From a checkpoint of a small mixture-of-experts model trained on Wikipedia: 32 experts in each of 9 layers, 6427 steps.
Below are experts of layer 5 (counted from 0) of a mixture-of-experts language model. Rows are named down (a neuron's output weights, with its number) and show model dimensions 0-127. Each number is 200 + 30 x the weight over its row's rms, rounded and kept within 0 to 999.
Before each expert's rows: a language model's description of what the expert responds to. This comes from a sample of Wikipedia text that the model never trained on.

# expert 5
Description: Word-final suffix pieces
down0,174,192,193,209,183,178,198,253,172,167,197,192,160,156,196,178,231,211,246,192,173,217,192,170,176,147,239,227,207,198,169,170,172,210,206,184,178,229,195,197,246,223,196,191,219,201,235,120,157,261,236,232,180,193,199,220,194,241,224,225,202,169,205,202,207,209,198,208,202,182,221,189,255,208,178,160,225,230,182,203,170,168,294,210,234,222,192,198,209,219,263,210,137,266,222,206,243,199,203,227,214,206,186,216,216,215,153,169,227,138,196,184,210,157,195,224,162,226,246,196,194,168,266,147,202,141,229,229
down1,196,250,217,192,155,210,268,240,208,161,182,200,182,203,235,221,209,187,137,179,233,187,172,158,228,195,179,175,222,170,180,188,197,165,229,203,188,175,213,241,165,205,187,190,206,244,194,146,150,253,240,158,159,193,215,223,197,202,236,174,236,184,198,218,178,201,187,217,204,172,274,242,194,216,220,245,166,201,215,238,251,278,229,167,195,191,188,165,179,245,209,215,191,182,249,242,172,189,150,212,184,182,232,219,184,198,198,203,124,244,150,229,209,201,160,222,235,178,209,207,191,233,195,130,209,186,203,226

# expert 11
Description: Prepositions and coordinate digits
down12,171,185,192,250,210,200,172,222,220,166,223,226,160,208,224,206,150,241,161,159,122,164,229,175,173,166,199,167,181,249,221,236,210,188,154,243,197,236,200,234,161,198,172,174,170,186,174,177,206,210,234,134,256,187,225,185,224,248,245,222,187,229,187,188,213,187,182,186,235,154,171,246,172,220,217,156,184,223,232,151,220,234,192,207,216,177,147,261,197,183,224,190,228,225,166,167,220,188,179,179,159,160,191,230,200,182,161,279,182,174,183,208,185,151,157,214,168,195,197,191,188,220,241,204,199,184,182,171
down13,225,213,190,205,172,215,192,245,225,220,223,181,167,165,163,161,155,175,210,191,170,214,269,163,151,169,143,199,230,195,211,213,229,216,181,190,225,222,249,215,183,227,245,229,172,167,272,166,170,204,192,229,244,181,224,230,152,184,244,286,184,195,251,225,133,229,242,245,226,204,190,224,220,192,227,220,235,247,189,211,184,220,174,200,199,235,217,211,193,154,212,186,201,216,191,212,176,199,164,193,153,201,192,206,229,159,198,123,191,250,223,198,260,180,201,198,199,202,182,257,181,172,216,178,210,204,181,180

# expert 15
Description: Mixed fragments and tables
down0,223,179,171,197,182,204,173,208,224,192,204,186,269,157,205,176,177,193,193,168,165,205,196,176,189,152,209,213,194,196,182,252,214,228,168,200,206,192,217,188,217,259,236,183,173,164,193,228,165,149,181,247,222,149,189,193,220,198,145,178,221,181,157,256,230,185,184,212,203,180,154,218,207,266,253,174,160,131,183,219,181,157,243,140,201,181,186,201,239,164,174,217,238,182,195,204,220,173,249,149,178,194,218,211,217,180,234,180,214,216,199,225,200,142,269,188,170,219,164,183,202,251,217,166,178,201,209,275
down1,174,187,182,217,210,195,179,193,260,214,251,210,177,178,161,183,227,232,218,249,213,216,195,286,134,227,183,249,234,178,188,217,213,157,181,196,165,226,248,207,152,179,230,266,180,197,209,186,171,209,208,202,210,223,194,249,163,219,185,181,232,148,196,221,207,146,219,168,149,180,218,174,173,214,235,252,202,209,232,192,209,189,212,203,196,240,256,228,223,193,185,195,214,179,162,176,180,202,198,157,189,189,222,179,253,227,183,171,273,229,213,169,185,228,230,165,155,222,148,168,185,209,174,214,137,187,209,158

# expert 22
Description: Participles and descriptive words
down0,217,232,181,204,122,233,226,146,188,162,207,198,184,233,191,205,131,202,198,152,178,239,208,276,194,196,130,239,203,197,199,180,253,186,190,166,205,146,253,166,169,227,206,264,212,204,222,253,279,206,181,201,189,235,237,219,186,191,219,225,185,242,235,206,169,165,192,233,173,166,182,250,220,175,211,223,225,171,167,175,193,209,171,221,183,214,173,177,191,183,201,152,184,199,242,177,228,241,176,179,233,215,208,186,147,187,220,151,186,206,220,182,182,253,227,223,180,221,198,229,191,177,158,201,226,198,178,218
down1,127,211,191,203,175,227,252,232,230,195,204,224,191,199,223,197,180,198,171,249,175,155,192,227,231,212,213,145,217,203,225,180,178,145,168,229,188,207,225,189,207,175,203,121,190,180,206,172,207,236,211,201,139,158,217,230,193,179,179,163,209,147,180,201,170,204,155,237,193,148,176,168,210,170,181,271,141,197,203,171,240,189,235,161,218,237,237,176,233,207,265,206,204,156,229,198,238,132,233,196,261,162,173,192,214,230,230,233,231,181,210,198,176,211,208,217,192,216,226,254,181,235,225,226,201,204,188,192

# expert 21
Description: Digits and word starts
down0,169,146,198,194,179,157,200,176,205,248,202,217,207,180,201,210,202,188,203,231,137,222,185,197,193,196,200,193,197,158,193,199,205,161,245,226,239,198,196,182,213,173,170,240,218,186,220,194,164,237,217,159,228,222,175,161,152,289,199,162,155,182,227,227,211,202,234,190,219,242,135,186,184,254,205,162,181,190,225,231,135,223,233,202,220,187,191,197,119,212,168,224,198,235,197,226,225,188,211,132,253,223,150,208,209,168,201,206,227,215,199,182,214,229,240,167,227,281,202,231,194,267,198,221,186,209,227,217
down1,227,162,230,221,234,192,238,239,214,146,245,217,201,188,214,242,259,209,179,217,184,192,222,166,184,190,215,247,235,195,195,215,189,167,206,268,220,210,185,176,214,221,204,183,193,157,233,177,209,240,225,231,181,258,197,212,191,266,224,191,175,137,177,179,158,232,188,224,169,214,190,232,205,142,199,184,222,126,190,161,242,256,166,238,217,219,203,144,231,218,231,235,187,203,215,197,178,225,188,197,189,174,212,220,152,114,195,241,177,215,148,195,223,236,185,186,191,192,219,187,190,191,201,236,146,237,177,234

# expert 19
Description: Hyphens and Romance particles
down17,230,219,199,180,226,154,180,212,189,174,205,235,230,230,175,205,197,231,237,218,196,174,225,196,215,167,193,177,248,162,168,237,169,184,194,243,129,234,190,168,234,247,199,186,162,171,203,213,220,170,185,222,183,202,175,174,215,201,151,215,229,198,183,134,187,196,193,184,183,191,239,194,195,131,125,127,232,201,235,174,208,183,172,241,197,227,209,202,244,272,204,179,230,191,239,189,196,138,175,191,212,214,243,189,261,163,183,214,164,224,205,229,194,187,170,229,192,145,230,201,221,230,180,152,177,159,213,250
down18,240,217,253,231,208,189,205,182,198,194,213,182,228,160,194,168,213,153,201,220,148,188,222,236,174,166,203,185,197,171,201,214,228,202,206,231,264,246,221,149,148,246,178,205,148,206,213,193,224,206,226,171,255,185,273,244,217,245,179,256,209,184,173,226,206,227,232,207,220,201,185,226,147,155,209,154,192,234,171,189,232,168,177,179,208,179,163,172,170,191,181,198,189,205,228,281,247,217,197,205,147,237,252,200,190,201,170,212,210,177,149,257,145,159,184,194,180,184,194,192,185,218,167,249,206,184,169,209

# expert 8
Description: Space before numbers
down1,190,195,175,194,223,187,213,201,195,194,232,147,182,205,218,208,156,200,199,222,173,267,152,206,168,188,231,176,179,185,209,259,173,206,238,173,163,177,200,164,172,198,237,134,249,260,231,204,196,250,189,176,234,187,214,218,189,200,230,180,217,191,196,253,218,211,171,211,226,198,199,133,190,183,208,174,228,248,152,214,207,268,160,182,172,220,160,185,169,171,242,252,168,251,195,227,203,194,207,196,229,241,211,250,236,199,212,185,184,212,179,221,200,235,253,200,197,208,214,248,171,211,214,181,288,264,191,166
down2,160,190,204,277,224,223,174,169,204,208,155,177,232,214,258,205,203,229,199,188,171,234,196,201,241,216,220,244,187,240,216,188,205,156,163,145,262,182,176,205,168,214,222,152,165,189,263,226,217,191,262,150,193,224,230,245,154,240,159,156,212,197,206,190,157,215,136,169,199,219,198,200,205,232,198,163,217,186,178,210,185,202,172,245,191,162,199,221,167,187,210,224,191,198,170,157,228,228,163,228,249,133,239,167,189,198,220,185,189,188,224,191,195,172,229,140,228,203,210,155,190,195,188,185,202,143,231,174

# expert 13
Description: Digits in tables
down2,188,188,226,191,179,146,232,186,212,192,185,248,212,144,213,196,187,222,165,210,166,208,179,189,204,219,202,244,185,186,235,236,225,218,194,208,247,243,219,242,214,277,199,162,194,200,239,205,198,163,117,122,199,210,190,174,142,172,258,211,271,187,193,192,251,208,187,146,221,197,223,268,177,196,185,179,196,166,228,185,225,182,177,238,171,186,211,209,190,236,284,177,211,156,221,197,205,227,200,231,213,201,146,209,189,202,184,260,147,207,171,173,200,222,216,204,181,217,200,228,222,172,232,209,194,200,223,229
down3,196,201,208,221,214,256,186,263,167,174,186,164,216,192,247,244,177,218,195,205,273,185,210,207,172,171,182,220,243,191,206,212,147,215,162,252,215,206,196,222,193,213,173,206,241,230,200,197,139,194,166,201,170,184,157,185,160,153,166,233,188,214,208,257,223,185,214,186,216,259,211,183,194,285,184,233,266,183,215,126,162,177,186,201,240,193,154,243,224,186,173,226,190,224,186,185,190,195,162,181,203,219,200,219,226,240,223,240,237,137,203,200,241,188,238,212,202,210,177,144,192,213,218,164,186,197,250,203